Experts of a small language model: a variant of Muon for the experts.
Below are experts of layer 5 (counted from 0) of a mixture-of-experts language model. Rows are named router (the router's row for the expert), gate (a neuron's input weights, with its number), up (a neuron's input weights, with its number), down (a neuron's output weights, with its number) and show model dimensions 80-159. Each number is 50 + 10 x the weight over its row's rms, rounded and kept within 0 to 99.
After each expert's rows: a language model's description of what the expert responds to. This comes from a sample of Wikipedia text that the model never trained on.

# expert 17
router:64 60 46 49 49 41 56 57 56 35 64 47 59 47 38 40 74 48 39 66 58 47 45 64 39 49 47 55 48 55 57 47 45 49 47 36 48 55 36 51 57 47 48 32 38 60 60 61 45 71 51 52 39 43 39 64 72 49 40 31 39 49 50 50 67 43 51 53 51 53 21 54 51 41 58 45 48 48 35 25
gate1:48 45 30 56 61 50 40 41 48 51 48 73 63 50 34 46 27 51 72 40 67 56 62 44 31 63 50 53 53 42 43 49 48 52 50 55 46 62 39 55 41 61 56 53 53 38 61 58 42 67 41 59 44 61 46 43 37 45 51 44 53 67 49 28 53 48 64 71 41 45 27 57 62 43 45 58 58 70 39 45
up1:56 51 64 61 62 61 40 52 55 49 57 61 37 54 38 78 47 59 47 48 59 51 41 57 52 32 55 61 52 52 62 47 58 25 39 58 37 40 50 49 50 45 46 46 36 49 54 41 49 56 52 64 51 51 36 50 49 39 63 44 35 44 44 56 62 56 64 41 56 42 55 38 41 41 44 42 50 57 28 47
down1:61 24 37 56 47 64 37 52 63 38 50 48 50 51 44 50 43 27 41 57 46 52 53 56 58 42 58 50 56 64 36 63 45 46 48 38 44 55 66 60 62 50 55 37 46 47 65 46 52 59 54 55 40 50 51 69 52 57 54 28 56 63 67 45 54 48 38 49 47 46 46 58 51 45 60 41 37 53 33 40
gate2:57 46 46 50 32 36 39 26 39 45 50 58 43 47 35 38 50 34 51 39 53 66 49 45 65 46 33 70 69 47 68 49 65 50 41 48 43 55 39 54 43 55 69 46 49 65 48 56 38 66 46 62 43 47 50 44 42 60 43 54 37 62 43 45 41 43 49 48 67 34 43 50 47 66 49 45 50 60 47 38
up2:34 52 64 58 40 55 45 75 44 46 50 35 47 63 48 56 52 56 38 43 32 49 53 43 57 38 44 42 40 56 49 48 44 41 44 54 55 68 44 65 59 41 52 49 66 51 78 57 47 60 58 41 50 58 32 49 58 56 33 44 42 45 56 34 52 53 47 41 58 42 53 57 71 28 64 53 56 53 38 47
down2:47 44 55 41 61 40 54 53 53 50 57 57 59 53 55 56 60 47 61 59 44 59 39 52 68 37 30 57 54 60 53 66 53 55 51 59 41 52 57 52 53 56 51 43 50 61 53 55 43 39 43 52 54 62 32 53 46 44 60 62 36 28 37 37 37 52 67 58 40 42 46 48 64 25 61 36 56 51 49 58
gate3:51 58 40 59 29 50 44 52 43 52 59 43 45 51 54 51 64 54 17 49 56 44 41 45 61 22 50 60 36 43 51 43 43 45 57 65 67 49 39 46 43 58 49 59 51 34 56 55 53 57 46 56 51 40 50 57 64 37 50 47 44 55 59 49 55 37 51 47 70 41 65 44 65 64 56 60 41 44 43 38
up3:53 51 36 58 42 38 57 31 55 49 38 50 63 42 56 44 57 29 35 60 35 50 44 52 48 53 48 37 37 38 37 41 58 41 43 55 56 43 44 61 51 57 59 66 55 48 52 65 64 45 63 46 37 52 36 39 43 45 55 48 50 55 57 52 66 41 49 60 50 48 45 44 56 51 70 46 54 46 36 47
down3:53 33 51 45 46 47 66 34 56 49 49 58 53 48 61 55 57 46 58 48 54 43 59 47 43 50 57 28 64 45 40 49 57 44 52 62 56 37 45 54 35 44 47 64 52 53 60 46 53 46 42 52 54 45 60 43 34 55 52 59 47 49 64 73 48 50 44 32 53 55 72 52 33 47 55 34 48 36 32 43
Description: Personal names. First names and inner pieces of surnames of people, often after his or by, such as John, David, Sánchez, Kyle, plus he/she.

# expert 20
router:43 51 45 51 37 39 68 57 57 60 54 46 49 49 27 46 63 50 63 27 49 57 46 63 30 42 38 54 48 47 69 56 38 54 67 55 44 44 43 46 35 46 56 34 35 76 49 57 41 61 51 60 35 58 51 52 59 54 55 52 29 64 43 49 37 41 46 36 54 66 42 66 30 39 55 46 46 58 50 39
gate0:45 60 71 48 53 55 59 61 35 60 61 57 46 38 63 65 56 45 41 37 43 52 54 46 53 51 54 48 52 70 57 50 50 58 50 62 43 47 39 44 47 53 53 43 46 73 59 67 34 62 45 57 39 46 45 49 33 57 43 38 40 58 48 66 45 73 52 59 58 53 49 39 51 46 49 64 46 44 63 57
up0:42 42 31 58 45 47 46 57 44 68 41 50 51 41 39 42 52 53 61 55 58 48 57 37 64 72 54 49 61 33 47 56 58 48 61 37 43 62 38 42 43 77 55 67 46 50 51 61 53 62 38 56 51 47 47 66 54 39 40 52 58 53 61 36 44 52 44 54 37 51 39 55 33 57 46 45 38 53 45 51
down0:51 57 52 51 33 59 54 42 60 61 36 57 66 50 59 64 42 62 45 48 47 60 68 49 47 49 33 60 61 72 42 48 50 50 50 53 54 44 28 43 54 47 54 37 37 57 58 34 51 41 49 51 40 44 47 42 56 50 52 54 46 60 52 45 58 65 37 62 47 38 62 56 51 40 60 54 64 42 50 53
gate1:23 46 74 53 42 44 43 47 53 71 53 58 57 48 36 56 53 53 50 58 39 59 70 38 51 45 46 59 36 31 34 46 56 62 38 39 36 50 48 53 57 49 46 41 58 64 45 43 55 54 42 35 43 45 59 48 40 60 56 58 54 58 35 63 39 56 39 28 61 42 77 46 59 44 45 43 54 50 48 39
up1:42 45 58 47 37 60 63 37 51 62 30 51 44 34 30 66 41 71 47 59 33 41 44 66 31 38 53 45 55 40 50 43 64 54 46 48 54 55 46 40 37 46 47 44 56 65 48 51 56 58 61 61 47 49 53 43 71 54 50 52 62 54 47 55 54 63 54 54 47 52 26 52 58 49 50 77 60 59 45 62
down1:55 62 46 58 55 64 44 55 52 49 58 42 55 59 37 46 48 75 49 52 26 42 66 35 51 52 51 43 52 29 65 63 57 61 58 39 43 36 44 51 47 42 50 42 55 53 51 36 49 29 57 63 43 47 66 36 63 45 49 35 51 58 45 53 73 48 54 27 48 57 22 55 56 60 51 66 76 46 63 43
gate2:40 61 47 52 68 45 48 29 60 46 32 57 45 46 52 75 63 44 45 46 50 72 38 69 58 47 64 45 34 51 40 69 49 56 56 40 46 49 43 33 53 56 43 31 67 57 70 45 60 51 32 44 45 48 53 45 32 43 39 42 42 43 37 53 51 33 58 54 58 47 39 55 58 37 46 55 40 48 48 54
up2:46 66 45 58 65 55 52 56 59 48 76 26 39 39 53 59 51 63 43 45 42 60 54 52 57 65 56 55 61 32 31 39 55 53 65 55 42 59 49 43 32 53 68 43 45 64 66 52 45 52 46 41 35 49 42 39 40 63 45 45 56 53 45 71 57 36 52 53 44 56 60 43 39 52 56 34 55 40 35 45
down2:53 57 47 51 47 68 59 51 63 57 41 36 61 34 47 46 63 56 46 56 37 43 50 47 57 68 60 52 55 38 40 56 62 45 48 39 46 33 65 68 42 57 51 49 48 58 55 37 43 59 67 44 46 51 51 41 46 55 50 58 45 57 62 47 45 44 55 54 55 41 52 56 53 46 31 39 82 51 48 42
Description: Taxonomy and directions. Inner pieces of Latin taxon and geological epoch names in species lists (Eocene, Miocene, Rhodostrophia), plus direction words North, South, within.

# expert 28
router:57 40 37 52 46 39 54 54 38 56 66 72 46 43 17 45 58 56 57 39 62 49 42 51 42 51 43 68 47 53 65 59 52 56 51 49 45 62 43 75 58 51 39 37 41 53 53 50 27 55 59 63 61 50 35 60 64 46 52 26 41 48 42 69 45 37 45 38 61 50 49 55 27 52 36 59 38 50 45 60
gate1:34 38 43 45 66 66 67 48 37 41 45 58 52 56 62 58 35 37 52 31 53 65 68 48 51 50 52 50 64 41 38 56 29 40 46 42 58 59 53 44 47 45 56 60 39 65 49 51 42 49 42 77 46 26 52 39 36 50 55 56 47 62 40 40 57 51 55 44 64 62 59 66 67 64 48 49 49 44 46 65
up1:52 45 36 39 52 19 48 33 62 59 44 62 59 42 74 42 60 68 48 35 57 52 33 44 46 59 48 38 57 53 60 53 54 62 59 53 45 42 46 54 55 41 53 34 60 56 45 53 50 52 48 37 55 51 54 62 33 52 56 39 62 51 28 55 51 57 53 23 46 46 57 45 30 51 42 67 44 42 53 48
down1:51 57 51 64 45 51 54 40 53 50 51 48 53 36 37 45 58 38 48 53 39 45 53 48 47 44 55 61 39 60 29 39 52 46 34 62 69 30 62 71 56 69 50 67 49 47 65 60 55 62 63 41 45 50 52 55 55 60 66 49 47 55 67 52 48 51 55 53 37 61 38 52 55 55 43 36 33 53 45 35
gate2:44 39 53 51 49 46 58 47 70 47 39 29 55 52 50 42 60 50 45 31 54 50 79 34 39 61 45 58 63 59 58 68 75 45 64 35 53 51 60 57 62 49 43 36 45 59 41 29 52 50 41 58 49 61 70 51 45 59 42 29 62 50 65 43 50 62 30 51 61 58 27 56 49 49 41 58 37 48 37 54
up2:47 44 58 57 47 42 49 49 62 52 48 55 64 63 46 50 61 61 41 56 46 61 49 55 43 24 38 40 60 42 54 50 47 52 38 39 37 67 40 55 48 59 53 58 39 36 31 35 46 60 36 45 63 55 64 37 55 55 65 51 60 49 62 61 52 52 37 43 64 54 57 36 83 52 65 62 80 56 47 52
down2:53 70 48 39 53 46 51 58 66 54 42 58 27 36 51 36 69 64 55 40 48 57 53 48 53 45 36 50 72 51 45 59 67 38 52 56 53 39 60 54 59 35 46 43 64 59 46 51 49 50 50 66 52 45 68 39 54 57 47 37 52 42 49 43 42 68 32 49 47 60 52 57 38 49 46 49 48 52 44 59
gate3:61 71 47 53 54 52 40 30 45 37 45 46 54 33 65 52 60 63 55 42 40 53 73 30 42 53 39 51 43 67 61 32 50 45 52 43 39 47 48 62 47 52 36 57 53 45 59 57 22 59 58 55 58 45 34 38 58 46 33 45 57 54 44 37 70 54 55 62 41 60 51 56 35 45 44 67 48 50 54 49
up3:67 53 42 52 43 44 41 55 46 64 48 41 52 44 38 39 59 38 43 51 50 42 37 54 38 62 57 35 45 40 55 51 49 38 54 51 53 57 71 37 54 65 32 63 51 43 52 61 40 38 77 46 36 26 52 46 53 44 52 75 65 48 41 47 52 57 67 62 47 44 62 57 45 65 36 55 43 50 71 55
down3:32 32 52 49 53 36 41 49 61 54 60 56 53 54 31 43 61 50 57 51 44 48 62 51 78 60 32 49 49 41 39 48 45 71 37 58 64 63 60 53 45 41 61 39 62 49 60 53 58 56 53 56 35 41 52 51 67 58 67 31 59 57 54 38 37 46 44 39 44 35 61 50 41 47 37 50 65 51 51 60
Description: Lowercase word starts. Initial lowercase fragments at the start of a split common word, such as Cons(erv)atory, co, re, un, aff(inity).

# expert 13
router:43 54 32 54 38 41 66 45 37 47 63 56 42 43 51 38 57 60 56 44 70 62 42 51 64 46 31 70 41 49 49 48 40 49 48 40 43 52 32 68 52 67 36 36 47 65 51 51 44 53 42 53 63 49 40 59 64 38 65 26 28 55 36 46 41 20 48 47 44 52 34 51 44 60 54 48 39 40 42 50
gate1:56 41 71 37 44 39 49 48 51 51 36 62 41 42 42 52 43 52 37 41 51 65 65 57 44 54 44 67 41 42 42 66 52 45 43 61 39 62 45 54 57 65 59 49 57 62 53 55 67 58 55 52 51 50 35 53 69 42 34 40 61 45 64 36 40 65 49 46 32 57 60 62 45 51 45 49 60 53 40 46
up1:56 66 48 48 54 58 38 51 41 42 52 55 50 46 50 34 36 53 61 58 30 35 48 50 62 57 51 25 71 55 58 52 65 57 38 60 40 43 53 54 51 51 35 70 50 41 52 56 56 42 63 46 48 54 41 55 58 53 57 52 65 34 40 56 79 35 48 43 47 52 60 44 62 44 55 52 42 45 53 40
down1:65 49 62 47 46 60 37 35 44 56 45 65 55 59 42 43 44 60 50 50 46 67 44 43 35 53 40 58 39 44 54 61 66 48 47 52 59 59 48 36 33 40 70 27 56 35 61 52 44 40 42 48 41 39 25 53 63 47 43 30 56 59 56 25 49 51 51 68 44 47 56 52 55 56 65 49 70 45 40 56
gate2:46 36 46 61 46 38 45 55 61 52 55 54 62 50 43 49 63 61 58 33 38 55 55 63 54 54 71 55 62 44 48 44 76 45 52 61 63 51 49 47 40 52 45 51 53 65 52 50 49 39 40 73 47 51 45 38 45 51 57 36 36 49 61 52 61 36 43 29 58 58 41 50 59 58 53 47 72 52 52 51
up2:49 47 49 64 37 51 27 57 32 40 65 58 52 64 55 32 47 41 52 77 70 49 47 55 63 53 59 56 46 45 52 58 57 41 32 53 48 50 51 42 45 63 52 56 66 65 28 43 50 65 47 67 56 39 48 42 55 51 32 58 55 50 45 63 47 50 46 46 42 43 73 46 54 37 41 38 30 46 52 61
down2:47 23 46 48 63 50 41 67 46 56 30 65 51 64 51 42 64 63 43 44 37 50 45 55 42 43 60 43 55 63 46 42 48 48 56 62 56 60 37 67 44 54 49 48 50 45 69 37 54 63 47 53 52 59 44 43 48 53 35 69 73 56 45 59 45 49 52 54 37 47 48 28 54 60 40 41 46 63 32 38
gate3:26 53 35 62 53 40 49 39 63 55 40 39 54 74 60 39 42 39 66 41 53 56 67 60 55 41 57 38 52 38 58 66 57 42 57 45 41 72 45 51 68 59 42 70 45 54 39 52 68 52 68 50 53 36 53 34 38 45 55 44 44 54 33 55 41 43 44 37 41 56 58 41 49 60 43 65 42 46 44 51
up3:52 51 48 60 46 47 44 35 45 64 53 33 46 66 53 52 37 55 55 42 45 45 63 66 44 55 58 62 55 46 42 43 49 39 44 64 54 37 53 58 62 59 50 44 56 53 52 31 59 44 50 57 43 48 62 54 66 56 47 43 61 59 65 40 67 38 41 44 35 67 46 50 69 39 58 36 55 50 35 65
down3:52 49 51 50 48 66 51 45 50 46 53 44 42 58 46 52 60 48 42 50 60 32 35 42 57 61 35 42 48 48 45 59 66 41 70 62 49 61 21 43 61 57 52 40 60 59 35 50 42 55 63 55 54 55 69 44 46 56 39 63 58 37 57 41 41 41 45 41 58 41 62 54 47 62 45 65 59 49 57 32
Description: Name-initial pieces. First syllable of capitalized proper names and taxon names, split into pieces, such as Blu(ffs), Sal(ač), Bar(i), Om(agh).

# expert 0
router:60 46 51 47 53 58 50 48 56 48 60 52 55 65 57 40 52 61 52 47 43 55 45 56 30 53 58 66 45 38 72 53 48 50 46 43 33 44 38 47 53 55 37 54 44 47 40 50 36 34 38 51 31 36 38 53 40 65 62 40 55 70 36 49 53 52 38 66 59 53 39 64 35 61 44 56 48 51 49 31
gate1:53 46 48 47 66 48 44 47 78 54 48 69 47 49 51 54 58 46 47 47 50 61 33 55 34 49 45 54 56 37 59 50 31 50 61 61 61 60 62 54 77 52 50 52 47 42 44 62 46 57 45 53 55 64 29 52 43 42 30 28 46 50 59 55 45 71 42 43 40 64 50 52 49 35 59 58 41 44 55 44
up1:63 67 48 31 49 53 60 50 27 43 41 60 63 46 52 56 60 24 55 71 52 50 52 55 67 52 37 41 53 59 48 49 56 63 57 44 43 61 53 47 33 63 57 55 78 57 61 45 51 60 53 44 55 38 40 56 39 58 54 44 50 45 46 56 44 61 49 28 40 48 54 60 54 54 61 48 55 41 66 57
down1:51 76 38 45 43 53 55 56 49 62 66 40 52 54 36 36 47 56 50 53 44 52 58 51 50 53 48 48 49 46 54 47 57 52 56 73 49 53 36 54 70 45 60 57 54 65 50 56 46 57 38 55 52 70 66 42 39 32 64 72 34 72 60 44 44 29 43 52 46 39 63 46 55 25 55 48 52 37 48 50
gate2:60 49 57 29 55 47 47 61 48 56 53 50 68 63 59 56 58 50 46 45 43 47 53 64 36 49 45 58 44 63 50 51 49 54 41 54 42 47 36 44 50 47 56 55 48 45 68 37 53 51 48 44 46 31 47 24 54 30 61 37 43 57 67 34 59 44 63 53 56 58 39 47 67 63 60 63 58 45 68 26
up2:63 35 60 41 54 67 52 55 49 57 46 51 48 32 71 58 39 56 40 53 45 61 55 36 44 48 45 65 42 34 29 62 56 49 49 45 59 55 44 65 64 59 56 46 50 50 48 67 62 42 38 61 49 55 66 39 53 37 30 44 49 53 34 57 55 38 50 48 50 63 58 59 52 45 53 55 36 36 29 68
down2:55 42 61 60 52 30 34 39 34 38 44 46 59 47 47 50 42 65 53 54 48 60 52 30 46 44 58 59 60 58 46 58 49 48 69 56 40 53 36 53 48 68 54 57 68 44 41 47 48 29 61 57 52 62 50 56 63 60 32 50 37 40 36 60 56 60 36 34 51 45 47 44 52 73 59 49 56 47 46 28
gate3:50 42 24 56 50 56 45 54 81 55 32 46 46 65 47 22 67 75 52 52 37 63 54 56 52 45 46 53 48 50 60 48 48 56 66 41 54 43 44 32 38 50 36 53 59 46 49 46 41 59 50 56 52 44 41 59 43 43 40 53 52 39 51 53 64 36 46 34 34 68 45 58 47 47 58 48 46 45 56 74
up3:44 47 51 70 38 38 61 49 55 56 41 54 51 64 54 55 51 51 63 46 57 44 32 42 66 50 57 59 66 46 41 58 52 40 30 49 56 54 65 51 56 68 24 52 46 49 53 61 40 49 43 66 52 49 66 64 56 72 47 59 39 46 53 61 37 29 47 60 36 28 65 46 56 53 25 49 43 46 60 66
down3:49 47 51 34 55 64 51 56 66 53 35 32 47 49 59 33 52 42 51 36 49 54 53 39 43 44 43 56 59 57 39 61 53 41 34 54 51 52 47 46 58 44 56 38 76 41 48 51 62 52 58 40 56 64 47 69 33 47 45 44 76 33 50 49 37 55 62 41 57 49 51 42 47 71 37 56 49 58 51 42
Description: Past participles and years. Past-tense and participle endings like ed, ted, ated, plus years after from or in, such as Concerned, mapped, 1959.

# expert 11
router:45 45 36 54 60 43 52 36 69 53 50 42 56 67 26 41 56 63 48 42 62 58 52 52 52 53 42 56 55 56 43 57 57 42 61 52 50 54 49 59 55 41 50 42 48 62 65 52 36 57 50 52 48 42 34 52 51 65 35 46 46 38 44 54 54 30 55 41 43 54 33 59 30 53 41 58 46 58 47 48
gate1:61 51 46 45 62 63 73 44 45 45 35 37 64 52 47 34 39 60 41 59 58 53 44 68 43 61 32 68 40 41 59 32 55 54 55 32 60 48 48 63 34 37 38 59 45 41 52 50 43 66 47 56 62 44 59 49 46 58 59 40 44 64 60 49 58 58 48 43 33 62 45 59 34 49 52 52 39 49 53 46
up1:40 60 57 38 53 52 57 46 54 49 56 60 52 50 51 47 50 55 55 42 62 43 52 61 38 57 46 59 49 65 55 64 60 46 44 62 68 51 35 36 50 35 51 49 33 64 57 45 62 55 69 54 28 47 36 46 35 46 44 37 47 50 51 47 42 49 53 68 46 69 39 53 43 32 51 62 61 51 67 46
down1:58 42 36 26 57 62 49 51 61 34 60 28 48 48 56 39 46 45 63 58 53 56 59 46 49 55 42 53 58 79 58 50 50 43 49 66 33 61 49 47 62 43 62 31 72 46 35 51 32 44 34 48 61 41 46 73 62 51 54 62 68 45 41 55 56 39 45 48 30 48 54 64 51 47 61 56 50 39 62 39
gate2:53 38 52 68 64 63 53 56 35 34 37 55 50 61 51 28 40 54 42 43 69 45 52 40 57 44 49 60 48 35 65 51 57 62 56 40 44 52 54 70 31 38 54 32 50 57 25 40 59 53 45 54 44 82 41 58 46 49 47 47 42 55 56 44 58 50 67 70 42 52 52 31 44 53 66 30 48 51 51 49
up2:61 48 58 44 43 54 54 37 71 67 61 30 50 43 45 60 61 49 49 49 53 56 62 40 47 44 41 43 37 63 63 58 50 27 40 26 35 62 65 35 49 54 58 56 66 53 45 62 56 54 64 42 51 36 49 60 49 48 43 56 71 44 51 45 44 55 53 54 43 77 53 37 39 54 58 54 52 51 42 44
down2:36 52 31 67 44 50 64 50 55 57 44 45 55 52 65 46 59 43 73 46 33 31 61 60 42 48 36 50 56 48 70 46 32 54 47 30 45 35 34 47 65 20 45 50 38 58 27 50 50 47 47 53 49 46 39 46 45 36 56 63 52 57 37 44 45 52 52 54 73 70 65 41 43 41 61 41 46 49 71 47
gate3:46 62 63 74 58 58 39 48 54 56 48 58 44 66 58 38 52 62 69 55 53 42 55 38 48 50 62 48 72 36 52 47 40 50 55 58 32 67 51 40 62 72 45 56 57 61 40 55 36 46 47 44 58 57 68 58 36 47 58 67 43 61 63 41 56 53 56 67 37 52 38 61 58 52 47 47 53 58 44 47
up3:62 48 35 54 51 47 41 44 60 39 45 57 56 50 59 42 48 48 53 70 46 59 60 44 53 51 44 52 51 52 35 40 46 53 55 40 58 55 43 42 44 55 56 47 60 57 46 63 57 50 59 58 41 52 62 33 55 79 31 64 36 59 68 47 53 48 46 51 55 47 52 54 61 58 52 47 44 59 49 51
down3:57 40 69 48 58 64 51 37 41 47 42 61 54 67 45 51 58 48 58 51 57 72 48 50 44 58 49 51 49 42 59 43 60 57 58 66 53 58 49 42 44 28 57 60 58 49 58 55 55 61 41 43 45 42 51 39 48 58 53 53 48 61 64 27 60 44 33 63 51 53 54 32 66 37 55 50 46 42 53 49
Description: Common noun and verb stems. Common nouns and verb stems after articles, often followed by suffixes, such as part, game, victory, town, assert, adjust, transport.

# expert 8
router:48 50 49 58 47 64 57 61 59 47 43 42 64 47 37 46 56 45 58 46 67 57 47 56 27 54 46 56 64 58 69 47 40 49 56 51 49 47 26 42 44 51 53 55 37 58 46 63 52 48 42 57 20 44 54 45 63 68 61 56 38 61 36 43 57 35 46 41 44 49 49 47 41 52 63 51 40 38 52 50
gate1:27 52 36 50 73 43 51 31 43 45 66 60 45 46 52 65 49 42 53 42 49 33 56 37 70 33 46 57 29 37 31 57 61 64 45 39 43 74 64 49 57 58 57 57 38 42 55 63 33 54 46 43 52 54 38 41 57 53 60 34 68 45 59 49 51 33 42 49 63 47 47 71 57 39 55 73 56 58 46 40
up1:61 56 44 41 44 41 49 48 33 53 59 40 39 41 38 45 47 49 67 69 53 46 59 47 44 59 76 21 44 61 40 64 52 46 56 60 61 50 43 57 48 49 49 69 56 43 38 51 50 55 33 61 38 48 44 45 48 39 54 49 58 45 48 45 48 45 46 34 39 35 44 45 49 57 60 35 69 52 37 40
down1:53 59 29 56 33 34 47 41 43 34 59 72 46 44 41 55 52 59 57 38 49 47 42 55 50 68 49 40 37 54 40 51 52 42 64 78 54 47 54 63 70 51 35 43 56 48 37 43 57 48 46 49 41 48 50 51 52 42 57 36 52 65 29 41 39 31 56 36 59 63 41 53 51 34 52 56 36 49 45 64
gate2:42 40 53 64 46 40 49 44 39 51 58 49 40 46 52 41 56 49 68 59 58 58 46 40 57 45 48 58 40 46 43 58 52 60 37 53 24 49 44 68 50 57 47 58 50 33 37 43 52 54 52 60 46 49 43 72 63 50 57 35 69 66 46 57 45 61 46 47 44 43 49 64 60 45 52 82 38 52 29 46
up2:65 49 56 48 48 34 50 41 63 56 37 46 39 57 39 42 59 47 40 59 49 67 32 47 20 56 63 42 49 56 53 50 53 53 41 48 30 39 46 51 46 55 38 54 42 56 62 56 56 55 44 55 52 49 55 50 48 65 32 51 40 65 55 52 38 58 45 33 32 56 46 63 57 38 69 41 63 53 53 68
down2:71 59 48 32 63 30 46 59 55 57 35 26 29 50 39 51 45 24 39 48 57 75 47 44 47 49 54 46 64 36 46 61 52 46 51 41 33 36 49 52 47 60 50 39 54 69 43 52 56 62 41 53 42 44 57 48 65 69 56 63 33 42 46 54 35 49 43 37 50 44 60 47 54 40 64 42 60 52 64 59
gate3:45 30 57 42 59 54 50 55 62 45 54 51 48 72 55 55 50 38 42 59 46 47 47 51 30 45 55 54 67 40 54 35 49 54 43 47 47 56 54 50 35 50 39 44 70 47 59 41 65 47 47 44 36 40 64 54 55 46 64 36 51 52 47 57 45 46 58 55 38 50 48 48 44 56 50 59 49 56 60 47
up3:69 74 37 55 58 49 60 35 42 52 68 55 69 50 30 59 54 47 46 64 66 47 68 55 50 52 58 62 31 67 30 53 49 56 61 46 48 29 53 38 52 56 58 53 34 69 55 59 49 42 51 41 56 54 54 43 53 65 52 50 60 57 36 52 47 56 39 41 56 55 45 46 48 57 41 33 45 40 58 64
down3:53 42 44 64 60 49 49 44 39 54 65 32 38 72 56 51 43 34 50 44 39 52 58 53 64 25 51 52 42 56 53 71 49 57 23 32 30 37 54 63 42 57 51 56 36 50 48 66 74 42 50 68 67 47 50 58 50 51 40 15 59 57 50 50 31 53 59 53 46 60 59 50 50 44 56 59 51 48 39 45
Description: Proper-name head words. Capitalized words inside institution and place names after the or New, such as United, City, University, York, Chicago, Palace.

# expert 9
router:38 42 42 66 50 59 45 57 36 43 56 58 64 57 42 65 56 49 46 60 35 48 41 40 44 36 44 65 46 47 67 50 40 56 50 44 38 59 50 70 62 37 35 58 38 62 48 39 45 50 53 77 60 51 55 46 60 49 44 36 41 58 30 66 62 34 64 52 65 56 49 65 57 45 50 40 42 59 50 57
gate1:48 40 60 55 53 52 56 58 40 50 59 44 29 41 55 53 48 56 47 45 53 55 51 57 50 46 51 51 53 28 43 43 40 49 41 67 54 50 42 58 46 51 41 35 49 62 65 49 35 60 53 82 36 59 56 53 54 51 43 51 51 47 61 58 56 39 44 54 62 43 64 54 62 43 44 58 45 39 55 51
up1:48 39 45 43 40 38 36 46 64 58 28 54 45 59 61 50 55 58 59 39 35 57 46 64 58 48 36 53 54 38 56 47 56 39 57 63 53 49 61 51 56 57 44 52 52 43 45 43 56 44 69 64 54 47 56 58 54 50 60 34 40 61 55 67 18 37 38 33 51 55 42 45 53 63 59 54 64 43 36 63
down1:64 51 53 36 54 39 58 58 70 60 58 46 38 50 38 41 53 41 66 55 42 52 51 58 49 52 31 50 40 50 51 51 57 37 40 52 63 42 52 45 56 65 61 65 54 48 47 58 54 57 31 51 47 42 55 45 60 48 54 60 37 43 53 34 36 43 44 36 51 40 54 44 64 74 58 53 37 55 53 41
gate2:35 61 65 56 46 68 46 71 32 48 50 65 51 69 31 51 47 65 42 70 57 48 59 44 56 36 43 52 52 56 46 51 30 53 31 49 45 73 52 49 51 57 67 50 50 37 62 44 33 54 50 72 61 58 38 48 49 34 53 63 40 51 43 59 73 30 53 58 43 55 37 55 39 53 42 53 47 48 59 58
up2:53 72 30 50 49 54 46 46 62 59 51 54 72 52 40 41 37 46 49 43 58 56 77 44 50 50 43 71 54 54 41 62 48 32 64 50 55 74 44 61 55 56 55 67 54 65 54 53 74 54 44 45 53 53 34 48 61 49 59 69 48 31 53 38 61 45 44 46 47 50 55 60 55 43 46 39 44 49 51 69
down2:56 35 52 44 40 62 58 45 59 60 70 61 55 50 62 39 42 55 52 42 50 40 41 61 46 62 63 49 55 54 52 51 47 45 60 55 49 36 41 23 57 36 51 31 30 64 53 53 53 55 57 66 52 35 47 62 48 47 25 27 49 60 40 50 41 43 62 39 35 49 52 44 56 48 50 75 42 58 50 46
gate3:49 49 61 57 55 43 31 60 49 48 52 61 62 57 44 72 53 59 65 59 55 41 43 48 47 53 67 34 62 51 48 51 55 46 57 52 46 53 36 37 44 57 60 59 35 45 43 46 40 61 75 51 33 39 56 42 42 57 40 49 72 33 54 55 61 50 47 54 57 51 44 45 43 58 46 66 49 73 57 37
up3:57 51 48 44 39 67 37 63 35 47 55 62 60 63 38 55 33 38 54 67 41 48 50 14 57 51 48 53 54 53 36 49 18 56 50 42 49 58 39 56 56 51 26 45 48 56 38 65 55 51 57 61 53 49 46 48 42 35 60 34 61 48 52 49 60 60 47 47 66 49 45 62 61 59 49 61 60 39 57 55
down3:50 38 50 46 39 55 37 47 45 59 62 36 41 62 36 47 36 42 51 46 56 51 51 66 43 42 51 60 53 65 41 53 51 43 67 34 66 44 47 62 33 60 71 33 69 48 55 58 63 50 43 36 45 59 34 55 43 47 52 50 61 54 65 42 51 37 44 57 49 30 50 48 55 53 42 51 24 69 49 54
Description: Capital initials, abbreviations. Word-initial capital letters and short pieces starting names or abbreviations, often after a parenthesis or quote, such as C, St, Lt.